{
  "num_hidden_layers": 12,
  "hidden_size": 320,
  "n_experts": 32,
  "experts_per_token": 8,
  "d_expert": 96,
  "d_shared_expert": 0,
  "hidden_act": "swiglu",
  "moe_layers": [1, 2, 3, 4, 5, 6, 7, 8, 9, 10, 11],
  "router_score": "softmax",
  "normalize_top_k": false,
  "routed_scale": 1.0,
  "balance_loss": 0.0028,
  "balance_bias": false,
  "router_bias": true,
  "init_std_router": 0.0286,
  "lr_router": 0.00146,
  "num_attention_heads": 5,
  "num_key_value_heads": 1,
  "head_dim": 64,
  "vocab_size": 2048,
  "norm": "rmsnorm",
  "norm_place": "pre",
  "norm_eps": 1e-05,
  "positions": "rope",
  "rope_theta": 10000.0,
  "rope_fraction": 1.0,
  "qk_norm": true,
  "attn_scale": 0.125,
  "tie_word_embeddings": false,
  "parallel_block": false,
  "init": "normal",
  "init_std_qkv": 0.0259,
  "init_std_o": 0.0,
  "init_std_up": 0.0259,
  "init_std_down": 0.0,
  "optimizer": "adamw",
  "learning_rate": 0.00143,
  "lr_mult_o": 1.04,
  "beta1": 0.95,
  "beta2": 0.95,
  "lr_head": 0.00398,
  "warmup_steps": 265,
  "schedule": "wsd",
  "decay_fraction": 0.307,
  "decay_shape": "linear",
  "final_lr_fraction": 0.0,
  "batch_tokens": 32768,
  "max_seq_len": 256,
  "doc_mask": true,
  "train_tokens": 271000000,
  "max_steps": 8271,
  "dataset": "wikipedia_en"
}
Below are experts of layer 4 (counted from 0) of a mixture-of-experts language model. Rows are named router (the router's row for the expert), down (a neuron's output weights, with its number) and show model dimensions 0-63. Each number is 128 + 24 x the weight over its row's rms, rounded and kept within 0 to 255.
Before each expert's rows: "comes before" lists some tokens at least twice as common just after its tokens as in all text. This comes from a sample of Wikipedia text that the model never trained on. Tokens count by the router's weight.

# expert 8
comes before: "\n", "N", " The", "See", " \"", " In"
router [176 160  97 116 140 102 100 161 134 113 131 116 139 122  81 108  93 115 132 117  98 182 126 158 176 123 118 150  96 128 135 101 174 170 111 126 143 142 100 122 118 141 136  99 155  97 132 114  93 113 133 116 126 135 119 116  89 145 151 143 136 145 101 117]
down0 [120 173 169  94 147 167  65 106 104 118  94 129 143 163 136 115 148 121 147 102  99 129 137 149 124  96 167 131 134 147 130  70  89 132 121 143 168  94 115 141 109 131 101 153 124 125 155 118 163 119 147 126 168 122 128 151 121 172 126 109 118 134 158 132]
down1 [150 142 112 197 113 132 148 146 100 149 154 132  71 105 129 112 126 125 123 137 184 133  70  89 136 131 140 154 141 141 120 150 113 130 163 103 128 128 107 160 135 104  95 139 135 127 117 194  96 126 153 126 144  73 115 123  97 134 138 143 117  72 121 173]
down2 [152  93 111 130 110 131 168 106  86 121 111 136 135 121 122 179 148 145  88  93 144 126 126 128 121 153 124 135 138  93  95 133 148 138 115 151 109 109 142 125 109 107 132 113 153 129 105 137 133 131 117 134 139 136  99 100 136 100  99 181 124 158 105 120]
down3 [128 114 138 133 152  99 113 136 129 141  84 112 114 102 100 127 109 125 163 172 117 138 126 197 156 161 108 140  67 111 103 144 106 130 134 136  95 140 148  83 142 143 101 117 121 146 106 122 146 124 122 130 155 142  97 130 140 126  89 141 119 100 146 107]
down4 [121 125 102 102 128 139  99 132 101 120 116 112 105 142  99 127 134  75 114  91 150 170 159 165 147 105  86 173 108 100 124 129 117 120 127 150 163 111  84 180 118 103 134 114 143 122 174 120 127  93 143 140 161 148 179 103 133 135 164 127 135 111 143 101]
down5 [159  91 143  74 125 127 162 109 128 151 149 169 140  89 121 137 129 157 104 111 145 136 111 125  80 106 140 124 160 170 131 172 121  79 166 108 131 144 115 156 115 127 152 127 154 116 134 105 146 146  86 142 136 107 128 117 139 105  94 121 146 118 115 152]
down6 [119 100  99 145 149 119  94 145 116 168 160 117 153 102  77 177 122 138 130 161 168 111 147  95 130 150 158  90 125 148 146 152 107 128 152 192 119 129 105 102 143  88 149  77 133 178 174 137 158 101 129 142 140 103 126 153 136 107 110 136  94 127 144 129]
down7 [122 143 138 141 109 112 136 149 143 133 146 155 106 137 141 125 147 136 157 105 161 100 151 116 142 116 153 135 117  90 116 127 104 115 124 129 121 124 117 125 113 167 163  89 137 120 152 157 109 149 141 119 134 133 133 146 142 101 128 124 118 130 114 120]
down8 [145 139 110 109 132 136 128 106 131 149 150 161 150 148 101 131 117  96 145 152 119 132 126 135 163 130 146 123 151  99 104 118 118 131  94 132 154 148 120 117 130 103 105 138 156 141 143 122  79 108 103 109 125 150 139 125 107 153 149 120 177 166 114 108]
down9 [ 97  88 127 123 128 119 135 104 138 135 122 136 142 166 152 136 114 125 118 108 161 129 100 120 130  65 132 134 159 109 105 114 105 141 101 163 150 158  85 116  88 125 104 125  96  98 113 111 155 131  76 116 139 121 119  89  65 121 106 162 118 145 129  78]
down10 [104  99  97 106 145 148 117 113 113 146 157 146 161 140 102 151 120  97 121 132 114 119 123 177 126 145 117  95 122 120 136  86 106 127 137  80 148  63  86 131 127 128 124 112 160 139 129  84 131 117 112 117 110 142 128 143 101  95 116 131 151 134 116 112]
down11 [144 114 174 118 133 165 137 122 139 114 125 116 114 163 139 106 109 114 132 128 140 108 108 104  81  75 157 130 101 160  90 147 108 129 167 119 118 111 132  75 101 118 135 127 144 141 136 191 144 141 148 118 122  71 153 122 114 129 148 144 132 115 146 140]
down12 [143 140 119 108 171  78 133 125 131  49  93 129 124 111 110 137 102 120 182 107 142  87 156 150 149 133 140 159 116 164 141  94 118 110 132 120 105 136 159 107 109 141 122 143 141 140  84  99 141 127 138 124 113 139 120 109 140 178 141 155 151 104 162 136]
down13 [147 147 155  82 120 135 140 132 127  86 121 130 115 116 192  95 164  90  94 123 128  98 133 161 120  86 120 158 169 106 118 126 145 161 104 128 125 103 195 120 100 154 104 165 115  99 112 127 107 169 146 119 135 122 123 144 175 120 130 114 167 129 133 121]
down14 [154 108  87 141  92 118 148 115 146 158 125  84 126 160 153 171 152 135 130  95 115 109 127 114 135 140 133  94 108 104 172 142  81 156 118 162 112 115 122 121 152 126 125 117 123 146 149 130 106 134 139 112 176 122 163 152 152 141 158 141 130 124 109 152]
down15 [119 148 173 160 137 138 158 184  80 120  92 118  90 106 120 125 144 163 143 100 119 159 121 136 148 114 114 102 126 112 106 116 128 140 122 134 110  99 110 135 140 118 117 114 163 104 168 140 173 139 133 170 137 132 130  89 127 121 136 141 123 120 174 118]
down16 [130 160 103 102 144 148 129 105 111 168 113 102 106 129 174 120 119 122 147 138 163 113 137 143  89 128 185 139 128 114 133 103 118 109 166 130 163  89 111 154 104 146 123 132 137 135 142 118 138 137 145 113 131 153 158 100 136  98 150 162  86 110 102 125]
down17 [125 113 125  97 119 187 147 142 169 163 177 177 161  97 115 123 120 102 122 139 142 132 117 111 122 132 150 145 145 135 174 140 110 147 107 113 180 144 125 119 143 155 133  96 128 192 145  48 133 158 110  98 120 154  75 130 120 117 148 130 125 139 127 139]
down18 [151 132 115 110 134 113 151 137 150 136 118  74 116 115 159  88 136 109 123 131 170 120 124 123 119 119 155 162 114 126 142 117 111 119 132 126 119 102 126 137  88 137 164 168 124 101  71 127  85 146 163  85 159 110 128 129 168 153 123 101 128 117 124 163]
down19 [148 134 159 109 136  79 127 129 155 112 119 108 140 128 124 150 139 155 140  83 135 169 108 141 116 110 131 120 107 102  95 168 116 142 113 152 104 135 105  99  93 164 113 137 128 107 108  87 132 146 167  85 156  89 108 125 106 129 137 129 121 133 104 130]
down20 [109 123 136  81 160 122  93  76 136 110 112  84 148  55 125 121 165 114 178 115  97 147 149 100 113 149 123 114 126 127 170 140 141 153 180 146 126 123 149 102 163 152 105 167 114 132 110 138 107 119 124 107 125 123  92 130 119 133 132 146 140  77 140 167]
down21 [158 129 129 128  80 142 122 139 142 115 161 147 137 129 130 140 173 159 133 161 120 126 133 116 116 127 145 119 156 107 163 143 132 100  99 155 115 130 111  90 132 128 123  66 139 138 108 163 125 111 113 159 140 136 111 152 153 119 111 168 134 143 117  95]
down22 [124 132 139 125 136 142 159 156 105 152 168 108  87 153 163 103 102 121 123 185 147 144 110 129 149 116 119 123 169 124 134 139 140 185 143 162  98 144  92 108  61 124  99 146 117 122  96 142 125 103  96 126 140 120  99 141 120 112 104 111 131 147  80 108]
down23 [107  92  96 122 157 111 154 142 142 128 114  96 141 125 125  98 160 143 108 110 144 129 128 122  97 131 123  98 101 148 160 133  97 114 134 108 165 111  98 109 126 108 105 147 154  92 171 149 145 136 104 157 159 122 127 132  89 111  99 115 136  98 162  92]
down24 [114 153 110 144 150 141 135 145 137 138 130  84 110 100 155 137 106  97 120  95 129 132 158 118 130 183 126 112 102 122 137 131 141 103 125 131 114 169 138 148 100 113 129 147 126  93  95 129 132 159 164 160 132 109 137 158 130 141 125 116 139 184  74 105]
down25 [140 123 123  98 128 142 114  91  98 179 146 165 125  89 138 120 165 108 135  85 152 134 155 146 142  89 136 151 178 105 148 147 124  95 156 125  69 125 110 148 123  93 130 139 182 109 154 118 141 159 144 123 124 121 111 129 154 145 151 108 115 133 120 123]
down26 [118 133 127 118 109  97 154 143 102 131  99 148 129  96 112 155 138  85  79  62 140 112 145 104 114 148 103 115 134 115 136  93 141 109 143 157 136 175 118 117  93 112 150  88 135 113 158 117 105 126  88 133 143 157 104 119 111 149 136 125 115 165 132 148]
down27 [104 170 116 145 116 137 113 152 155 111 110 167 115 166 122 128  92 131 156 176 114 130  65 133 156  84  83 118 146 133 103 100 103 133  98 141 132 164 130 131 170  98 131 103 118 124 164 115 151 122 102  89 113 158 107 101 108 138 154  98 151 111 163 116]
down28 [125 125 111 154 125  62 116 102 130 110 115 115  38 143 112  88 106 154 134 121 119  85 139 118 149 118 168 128 114 112 131 141 136 158 151 160 134 128 165 121 118 137 122 148  69 113 152 154 111 138 156 123 135 125 174 158 135 141 162 116  79 122 112 154]
down29 [ 94 151 141 128 151 125 104 147 125 137 137 162 135 120 130  81 118 162 126  96 114  90 156 131 169  99 107 120 118  72 147 103 157 125 134  93 147 129 124 114 179 106 110 145 129 175 104 121 124 160 161 125 130  95 133 131 154 147 119  89 108 116 122 128]
down30 [135 141  99 122 136  79 135 112 149 113 127 128 105 122 159 131 134 128 139 133 167 110 126  88 110 123 128 140 144 150 184 133 106 107 144 102 126 131 152 135 118 116 165 158  99 114  45 124 137 127 142 113 131 130 106 142 141 172 126 109 136 131 107 156]
down31 [112 143 133 128 157 116 137  97 119 154 117 116 130 128 159 158 106 132 140 121 113 150 140 123  99 174 112 149 106 130 108  75 121 128 115 110  96 138 131  94 103 107 104 128 144  55 143  99  86 158 152 134 129  98 111 102  90 120 161  88 144 121 130 112]
down32 [154 150 155 134 156 128 163 107 142  82 113 101  82 120 103  96 102  94 120 158 102 121 148  75  91 136  70 136 153  95 141  97  94 154 113 118 148 147 102 145 103 106  92 139 117 124 167 133 168 124 120 123 114 149 122 168 151 103 116  76 128 150 103 129]

# expert 17
comes before: "ed", "ing", "er", "ation", "e", "al"
router [133 144 112  85 120 128 152 108 158 115 179 127 175 150 109 113  98 105  91  74 104 151 135 150 132 143 124 131 126 119 155 143 131 122 142 122 129 109 129 130 149  93 142 101 106 162  84 127 102 138 134 138  98 118  94 128 159 156 158 137 118 120 160 107]
down0 [147 119 149 109 140 131 164 130 155 137 144 130 136 124  91 134  88 109 130 146 182 116 146 119 157 158 104 176 103 110 113 142 176 105 123 137 111  94 120 122 134 139 172  97 140 138 105 118  95 146 130 141 160 146 106 173  90 134 140 166 135 116 151 132]
down1 [130 133  98 116 127 126 131 157  79 128 169 125 133 159 141 131 131 112 123 109 112 103 128 198 137 113 163 128  61  89 113 131 142 112 117 152 110 134 170 104 138 112 147 158 105 106 124 136 156 116  88 135 126 156 112 113 146 132 141 143 126 128 123 128]
down2 [132 126 155  99 148 129 155 124 112 136  89 120 148 145 138 129 119 144 170 124  46  89 119 133 145 144 172 116 119 118 130 121 130 103 143 148  70  95 131 101 138 118 162 166 123 133  92 137  99 154 145 150 148  95 132 166 145 107 132 124 151 122 183 173]
down3 [ 90 147 116 127 147 138 105  99  78 157  94 147 132  82 129 103 160 106 126 118 123 140 150 157 135 126  87 108 120 110 162 117 137 117  97 117  97 108 131 128 129 120 140 141  91 101 135  84 117 115 131 155 133 136 116 114 111 122 126 119  71  97 108 162]
down4 [106 141 125 147 146 125  80 126  94 106 156 135 136 130 144 126 103  96 136 104 125 132 167 110 126 157 147 151 157 142 136 137 103 150 134 135 115 133 107 150 128 111 141 177  88  98 144 122  78  86 144 151 125 117 135 117 148 118 152 101 134 127 118 135]
down5 [155 145 130 135 153 134 162 146 106 165 160 159 129 117 134 125 150 108 139 127 103 167 100 126 112 128  87 124  96 152 131 178 149 133 125 143 143 127 169 189 163 145 130 130 133 139 163 122 100 155 120  82 123 167 119 147 111 143 120 156 146  92 125 140]
down6 [137 112 146 138 137 101 123 164 120  84 159 140 144  94 126 159 164 118 147 120 136 124 115 142 145 137 125 117 150 134 143 126 117 169 150 162 136 111 158 149 122 126 122 106 139  93 146 127 141  86 109 139 128 114  98 100  65 122 130 128 125 135 130 119]
down7 [138 148  97 174 131 154  92  85 124  67 123 113 114 143 119  94 122 139 130 125  92 113 143  84 149 128 107 117 163  63 156 140 134 111 136  92 122 139 119 142 113 144 151 160 127  97  84 111 128 154 137 120 130 141 146  84 126 157 121 110 129 144  93 121]
down8 [111 144 111 115 159 102 140 169 166 103 153 120 145 138 120 116 120 136 144 116 104 140  82 168 115 130 154 112 105 127 120 141 103  56 129 147 108 111 130 100 129 105 117  78 158 110 124 111 120  89 118 131 125 118 115  92 125 141  82 152 143 133 188 171]
down9 [144 128 149 179  74 142 121 127 111 168 116 137 111 137 111 154 108 106  97 130 124 102 115 107 136 165 153 183  90 128  72 138  97 127 135 122 139 133 169 123 105 128 126 142 136 107 153 105 109 165 148 135 139 138 164 147 180 109 142 125 150 126 112 145]
down10 [110 133 122 148 159 108  98 140 119  76 144 124 140 116 118 144 143 157 140 139 142 175 151 112 109 132 138 113 101 136 165 149 132 121 139 116 155 138 105 142 199 106 154 128 123 151 114 155  94 147 118 112 135 146 112 119  83 141 150 119 107 128 126 137]
down11 [136 110 146 130 100 153 148 146  95 151 124 150 116 142 158 118 128 119 111 168 145 144 105 137 117 116  67 135 147 154 103 130 140 144 107 166  66 161 121 155 113 144  99 127 159 119 143 128 151 124 127 118 135 127 125 136 175 119 103 104 164 137 129 122]
down12 [110  99 107 137 109  95 106 123 113 116 112 113 118 119 124 140 103 120 102  86 129 128 103 134  91 129 113  75 169 122 137 153 121 134 140 128 123 133 140 144 161 117 109 110 142  82 130  98 134 136 172 140 141 130  95 131 129 122 156 160 109 159  96 167]
down13 [112 121 129 139 164 189  96 109 117 143 152 149 141 126 114 106 122 153 149 143 117 113 129 142 112 119 180 103 161 140 107 130 143 134 102 142 125 171 139  93 127 155 157 159 128 126 137  90 143 109 120 103 125 125  79 107 131 107 114  94 137 159 140 151]
down14 [138 126 160 160 123 122 174 113 110 156 133 136  97 113 112 191 118 138 106 117 135 119 136 111 156  65 136 111 146 124 119 152 108 226 146 126 117 156 170 128  94 137 116 109 168 114 151 171 157 118 137 153 162 133 132 158 134 128 168 155 146 160 154 110]
down15 [155 109 118  65 202 113 180 108 136 122 134 120 120 115 141 120 117 133 144 157 154 113 136  99 143 146  94 135 160 133  93 113 142  77 115 124  79  95 125 129  96 122 131 110 127 116  97 193  99 135  97 124 148 134 126 138 125  97 122 113 125 141 108 114]
down16 [ 55 112 162 146 114 168 140 138 145  98 166 122 145 115 134 164 160 120  81 138  83 152 116 132 119  90 133 166  86 114 121 129  84  91 126 118 144 176 171 124 107 154 132 136 135 129  88 132 151 125 135 119 101 136  90 133 142 121 128 152 128 153 126 116]
down17 [144 121 114 161 103 105  95 144 152 109  58 156 164 155  99 158 108 138 133 106 148 128 135 100 164 137 122 130 167 126 115 102 172 101 134 142 113  84 118 118 183 130 109 144 135 122  88 106 147 149 198 159 122 141 117 163 136 132 146 137 105 151 135 128]
down18 [152 140 105 127  75 135 131 131 150 172 125 163 156 174 150 113  83  88  75 137 130 154 138  92  84 117 163 110 124  67 130 130 125  88 117 133  90  88 126 115 122  77  98 123 166 145 138  73 123 120 126 137 140 111 124 138 122 121 128 166 105 104 145 114]
down19 [134 119 113 147 115 152 150 111 147 163 134 156 154 137 164 108 129 152 127 120 132 127 138 116 110 114 177 115 144 113 122 123 157 140  74 132 100 141 102 161 150 148 122 158 162  90 131 108 117 114 128 129 131 143 111 120 100 151 123 138 168 100 104 140]
down20 [165 140 157 115  89 136 166 137 101 131  80 173 143 110 141 131 107 113 198 169 143 163  90  80 104 124 133 135 117 130 133 170 116 135  76 161 139 151  63  99 119 130 172 163 179 171 151 118 137 120 108 104 129 120 101 179  94 138 106 160 144 122 103 122]
down21 [156 132 107 128 145 152 114 165 111  94 114 135  98 140  94 141 157 131 155 118 146 181  99 140 135 114 119 101 119 125 119 160  88 117 135 139 102 124 107 103 125 135 132 108 160 105 124 164 137 153 142 114 110 172 150 154  78 119 139 100 104 151  62 145]
down22 [153 129 126 143 158 145 133 116 115  86 147 144 118 149 101 145 126 125 123 126  84 133 124 121 117 132 103 169 103 122 103 158  81 137 105 146 143 116 107 110 129 136 131 151 150 115 153 109 139 129 129 135 136 143 118 119 114 152 135 140 124 148 121  97]
down23 [108 171 130 101 132 130 138 158 129 124 136 140 142 148  87 117 129 142 116 127 109 105 118 154 126  76 118 139 100 155 133 168 145 157  94 134 195 135 147 138 135 149 143 136 145  72 150 112 111 125  95 167 150  94 114 134 142 125 162 121 103 125 148 167]
down24 [ 95 136 157 123 156 122 175  86  87 126 142 132 162 151 141  99  82 115 127 147 112 153 112 137 149 121 139 117 147 134 140 112 134 156 133 128 135 172 121 171 128 129 115 141 110 110  84 130 113 115 122 123 100 119 160  93 136 124  86 159 111 137 103  53]
down25 [137 141 145 114  96 165 157 138 135 119 115 166 158 139 142 150 133 152 133 137 158 105  85 115 117 115 117 169 116 109 126 156 136 104 108 113 133 106 112 177 138 135 121 110 156 162  88 121 131 121 128 127 118 122 157 156 107 142 138 182 132 122 112 115]
down26 [170 162 164 118 130  82  99 119 143  78 115 115 164 114 104 114 152  92 133 151 157  93 134  85 138 136 119 141 109 152 135 164 115 115 152 141 122 120 113 145 107 109 124 114 111 123  98 127  94 104  89 114 164  68 111  99 152 144 116 120 138 119 141 161]
down27 [151 153 154 129 130 120 148  86 142  94 134 129 147 165 140 110 141 114 136  84 172 150 163 116 103 128 147 125 157 146 118 109 167 187 116  95 147 128 104 142 117 157 136 144 138 127 150 114 194 143  91 118 129 149  98 117 115 127 173 121 114 130 125 132]
down28 [111 135 105 171 105 133 167  68 130 127 124 144  78 134 156 140 134 115  85 120 127 117 122 112 144 102 130 130  86 136 129 152 113 167 108 123 135 135 108  91 117 105  67 135 144  90 152 127 131 150 105 140 132  78 148 117 133 130 123 108 133 122 112 127]
down29 [124 111 103 172 112  92 163  83  76 137  99 116 121 163 158 150 135 119 188  81 118 120  99 131 106  92 106 103  96 126 179 148 139 116 136 103 143 141 134 128 152 136  82 125 116 120 126  88 130 106 137 133 129 108 119  93 103 129 139  86 149 172 140 143]
down30 [139 142 134 123  85 128  93 151 113 118 114 143 119  85 128 146 101 124 121 106 113 112 122 167 115 128 118 128 144 122 113 162 145 115 171 152 135 134 156 149 105 158 115 140 100  90 119  97 136  93  86 168 139 127 150 139 114 146 129 142 112 103 150 137]
down31 [122 110 135 158 128 117 103 137 110  82 134 129 132 156 111 157 109 158 140 152 173 147 108 139  69 142 123 130 139 128 128  97  81 106 117 133 138 121 137 140 166 114 103 113 167 128 104 100 155 110 144  96 129 100 115  96 130 126 137 131 110 132 133 121]
down32 [108 147 153 154 148 124  77 109 141 137 134 156 208 121 117 106 130 142 132 150 141 129 170 150 146 191 143 101 164 130 123 131 103 107 161 178  91 193 161  97 141 112  99 126 132 135 104 114 165  84 128  98 125 119 117 128 157  89  81 132 129 107 151 126]

# expert 1
comes before: " |", "|", "°", ";", "″", "ip"
router [181  92 113 106 123 103 149  94 128 157 110 155 109 122 121 182 106 135  85  70 142 130 106 133 133 105 129 136 135  68 124 143  81 151 138  94 122  86  92 143 157  69 133 134 147 104 158 123 154 130 131 113 138 116 125 133 102 117 115 171 135 135  99 123]
down0 [128 113 120 125 103  64 142  94 172 103 133 120 140 130 126 128 115 140  94 107 135 116 144 134  91 135 131 135 111 114  84 110 135 117 103 161 137 132 152 142  91 109 131 134 115 152 125 126 152 165 171 136 149 118 119 131 140 127 151 134 115 158 168 143]
down1 [110 134  98 127 134 137 132 139 146 112 149 108 139 118 141 136 132 123 108 165 111 145 135 109 127 129 129 146 103 130 118 147 117  88 140  97 141  80 118 111 166 129  90 162 146 114 152 115 176 154 151 133  81  99 123 114 127 125 150 130 156 135 133 164]
down2 [106 127 174  86  92 109 161 131 150 133 135 119 149 139 164 170 119 174 115 151 186 128 153 156  85 141 164 123 153  58 129 120 172 191 131 101 133  92 150 109 112 124 116  98 118 107 140 111 116 139  91 145 138 162 128 142 114  79 158 158 105 134 127 151]
down3 [131 151 112 110 119  74 107 148 106  90 106 130 104 159 131 113 133  98 127 123 132 144 139 147 101 126 110 115 112 172 120 101 134 129 150 127 171 142 112 154 130 129 122 162 137 116 128 148 137 128 131 148 114 124 119  95 119 111 154  91 119 123 146 133]
down4 [132 164 125 116 176  94 101 158 102 150 137 133 122 105 145  70 124 150 146 157 106 170 112 112 111 136 133 142 207 101  73 143 121 121 150 158 139 154 127 172 127 115 116 129 125 134 108 134 160 130 138 164 159 134 129 107 142 122  97 121 113  89 160 123]
down5 [133 147 154 117 130  83 141  90 125  84 135 118 141 126 136 129 156 106 103 109 150 119 137 120 133 116 164 157 174 126 124 149 118 124 132 141 140 137  91 152 133  91 124 146 149 111 147 176 101 163 113 140 108 119 127 120 130 142  96 181 120 111 152 151]
down6 [143  67 129  81 126 135 102 106 120 137 128 156 152  91 148  99 118 144  97 132 119 133 134 124 163 133 149 130 121 146 112 169 114 204  91 137 147  94 145 152 131 138 173 152 159 108  66 131 126 109 134 138 154 137 117 104 122 137 150 180 109 126 137 119]
down7 [105 147 132 138 113 120 145  97 174 137 145  98  79 104 126 131 147 113 157 154 155 121 120 130 168 136 144 177 104 142 108  86 139 118  91 139 214  98 171  84 131 144  94 120 110 127  91 141 113 124 138 157 158 145 132  90 149 124 125 141 113 138  97 133]
down8 [102 133 153 108  91 146 136 106 142 140 101 123 200  92 132  98 119 133 107 125 129 129 106 109 153 119  88 184 100 138 137 144 127 127 120 146 134 133 161 121 133 143 156  86 110 119 160 112 108 130 107 167 151 144 100 126 100 149 120  84 160 188 152 137]
down9 [128 152 132 122 143 105 130 120 135  96 113  97 102 160 170 108 166 133 110  99 135 115 105 120 121 127 164  85 136  94 130 127 101 168 114 142 123 105 124  74  96 122 146 153 129 154 103 126 135 104 133  97 121 107 149 182 130 152 143 168 101 136 113 156]
down10 [142 130 106 105 122  98 127  99 118 158 142  74 105 108 107 147 166 125 142 128  97  82 123 147 135 134 124 128 149 107 148 114 159 151 126 164 138  99 116  80 139 136 101 127  91 114  96 162 115 171  96 106 131 132 138 126  84 147 125 102 120 180 142 163]
down11 [139 147 167 144 118 118 136 147 116 138 174 122 134 143 102 107 106 149 145 124 102 154 171 149 109 109 121  97 113 135  86  96 161  65 134 130 125 102 119 103 106 163 130  97  78 145  72 115 136 133 103 149 109 140 169 136  99 102 119 129 168 109 130 123]
down12 [129 107 122 147 102 132  84 139 110 155 139 139 105 118 142 117 135 137 140 164 134  97 122 156 105 136 119 129  72 131 132 129 141 139 171  93 101 144 138 142 112 154 127 117 143 127 135 139 125 108 155 154 136 156 133 150 121 131 100 119 100 100 114 124]
down13 [108 122 127 143 126 150 129 106 132  82 128 104 107 144 171 124 126 151  70 140 120  80 155 113 155  94 123 135 154 167 163 153 176 146 140 108 114 115  99 116  90 157 143 177 150 119 158 184 120 120 101 131 111 117 125 137 113 157 118 113 161  94  77 155]
down14 [147 154 185 119 140 134 124 154 115 124 142 114 123 128 123 146 169 119 143 133 144 177 135 146  75 114 142 162 123 118 125 111 110 117 154 101 171 123 128 137 132 100 133 134 176 124 104 115 151 173 160 133 105 146 129 155 155 110 107 149  96 125 160 110]
down15 [121 132 147 125  80  97 126  89  88 123 142 171 126 110 120 139 135 140 123 144 144 105 121 118  94  86 163 119 108 199 127 110 103 137 119 133 112  81 125 115 134 158 112 158 169 147 129 141 115 145 134 121 164  89 101 129 107 124 134 140 116  90 109 127]
down16 [132 140 154 148 159  98 117 174 138 133 111 133 116 113 123  99 174 108 113 141 114 105 135 139 164 134 105 135 113 131 136 131 131 105 112 150 154 114 121 116 153 157 129  75 150 136 111 152 101 113 130 153 150 157 130  93 146  76 171  68 161 123 145 126]
down17 [157 133  98 120 126 100 134 120 142 137 131 118 137 137 118 129 129 109 184 138  87 138 103 101  86 158 110  89 127 126 156 116 111 109 118 133 139 128 133 133 131 141 147 133 137 102 104 148 157 121 105 142 143  94  64  88 103 131 151 163 197 147 113 142]
down18 [ 90 113 131 147 164 130  97 194 164  98 151 184 144 115 135  95 138 134 163 111 159 141 148 123 137 137 118 150 166  90 132 140 142  99 135 135 141 114 109 108 142 167  95 115 115 117  97 176 112 124 107 116 137 135 189 133 159 104 130 178 127 108 166 110]
down19 [172 123 144 114  91 110  83 164 124 110 100 146 129 121 178 112 146 201 110 134 150 140 117 136 137 122 139 133 105 110 110 150 114 168 123 118 121 181 162  99 147 162  99  87 115 157 156 154 122 170 124 135  95 148 132 128 146 117 114 110 121 144 138 100]
down20 [203 108 114  64 116 176  92 138 106 103 118 133 150 161 134 119 110 130 144 139  97 162 127 118 146 123 155 123 140 166 145  94 130 114 125 137 152 127 112 107 167 105 121 124 144 132  90  95 139 154 134 222 122 140 153 110 139 140 112 111 118 146 131 143]
down21 [107 149 116 120 132 123  97 125 148 180 138 135 160 175 119 134 118 165 147 105 154 117 143 136 161 111 133  72 140 132 136 130 150 135 146 146 133 138 150 133 133 115 166 103  96 145  96  90 158 116 103 120 120 121 113 166 132 200 120  93 145 142 175 184]
down22 [136 135 122 108 110 112 102 131 135 136  92 139 111 113 142 126 127 164 129 151 190 108  90 151 143 126 112 176 159 112 130 147 108 113  94 123 132 128 126 194 114 174 148 104 138 145 124 140 169 142 147 135 131 138 131 160 150 152 130 164 139 146 128 155]
down23 [126 119 113 167 142 176 132 126 166 119  97 151 171  98 130  94 143 130 144 143 117 135 181  92 131 120 100 144 101 137 139 113 139 146  88 122 106 122 162 156 151 121 112 121 141 137 124 120 118 107 161  98 127 165 112 108 138 120 142 115 124 141 147 140]
down24 [170 126 130 183 109 114 157 153 126 147 136 129 144  98 129 171 111 137 117 118 127 143 104 112 157 109  79 153  99 130 138 136 116 150 163 109 157  96 117 101 116  94 128 136 114 118 152  89 101 143 179 146 137 156 142  91 129 166 165 118 120 136 162 123]
down25 [104 107 134 178 103 128 131 115 135 116 110 133 168 117 130  91 124 149 110 158 136 105 171 123 106 128  96 107 117 148  97  84 152 134 101 168 135 148 134 158 145 145 140 148 116 123 147 170 104 140 143 149 104 106 119 154  68 183 127 112 154 147 123 129]
down26 [126 131 146 109 161 158 139 159 137 136 118 114 133 153  88 173 116 116 145 144 115 116 125 123 130 153  72 145 113 139 134  79 113 165 144 132 106 136 113 109 101 125 142 144 155 141  84 152  94 149 135  87 136 141  97 126  26 128  98 133 105 159 130 154]
down27 [103 122 190 185 150 152 107 118 162 144 142 145 156  91 111 107 141 113 124  97 117 126 155 120 122 116 150 147 165 146 136 117 173 142 113 166 118 127 138  96 117 118 114 139 124 160 128 142  98 119 117 151 112 134 168 142 120 138 151 140 152 121 155 121]
down28 [107 128 117 125 122 159 123 125  86 128 123 107 114 107 139 143 135  80 120 122 120 179 119 131 135 133 108 148 107 120 112 114 122 129 144 138 135 117 151 140 108 130 115 109 170  75 100 153 152 117 159 135 168 109 151  95 138  92 134 134 169 112 131 148]
down29 [124 110 115 122  89 118 112  99 133 102 107 131 130 100 109 108 142 113 129 111 118 141 102  86 138 101  95 139 117 153 105 136 162 155 126 162 118  98 151 135 149 116 105 126 103 110 126 141 144 126 136 122 181 122 129 147 142 104 136 104 185 142 152 158]
down30 [ 77 129 151 133 153 110 151  69 126 141 151 143 120 139 137 159 161 109 114 127 130 131 124 111  87 104 140 145  75 152 158 170 120 174 146 107  98 148 120 165 145 133 103 144 122 127 136 178 131 135 169 132 171 114 121 115 152 114 102 129 120  68 105 151]
down31 [142 102 148 137  99 136 120 134 147 141 164 122 129 128  96 151 148  63 135 135  91 113 136 134 126 141 114 109 168 109 130 115 118 130 127 150 151 145 101 127 163 134 134 170 139 109  95 121 159 112 121 122  91 120 123 148 143 124 108 121 151 158 135 152]
down32 [149 123 128 129 132 168  88 141 128 125 122 159 104 131 152 145 138 114  72 156 128 127 137 111 101 119 144 155 110 115 150 115 153 154 162 119 159 157 102  71 166 146 138 156 123 148 114 108 157 169 150 166 126 117 119 142 152 126 125 155  99 126 132 113]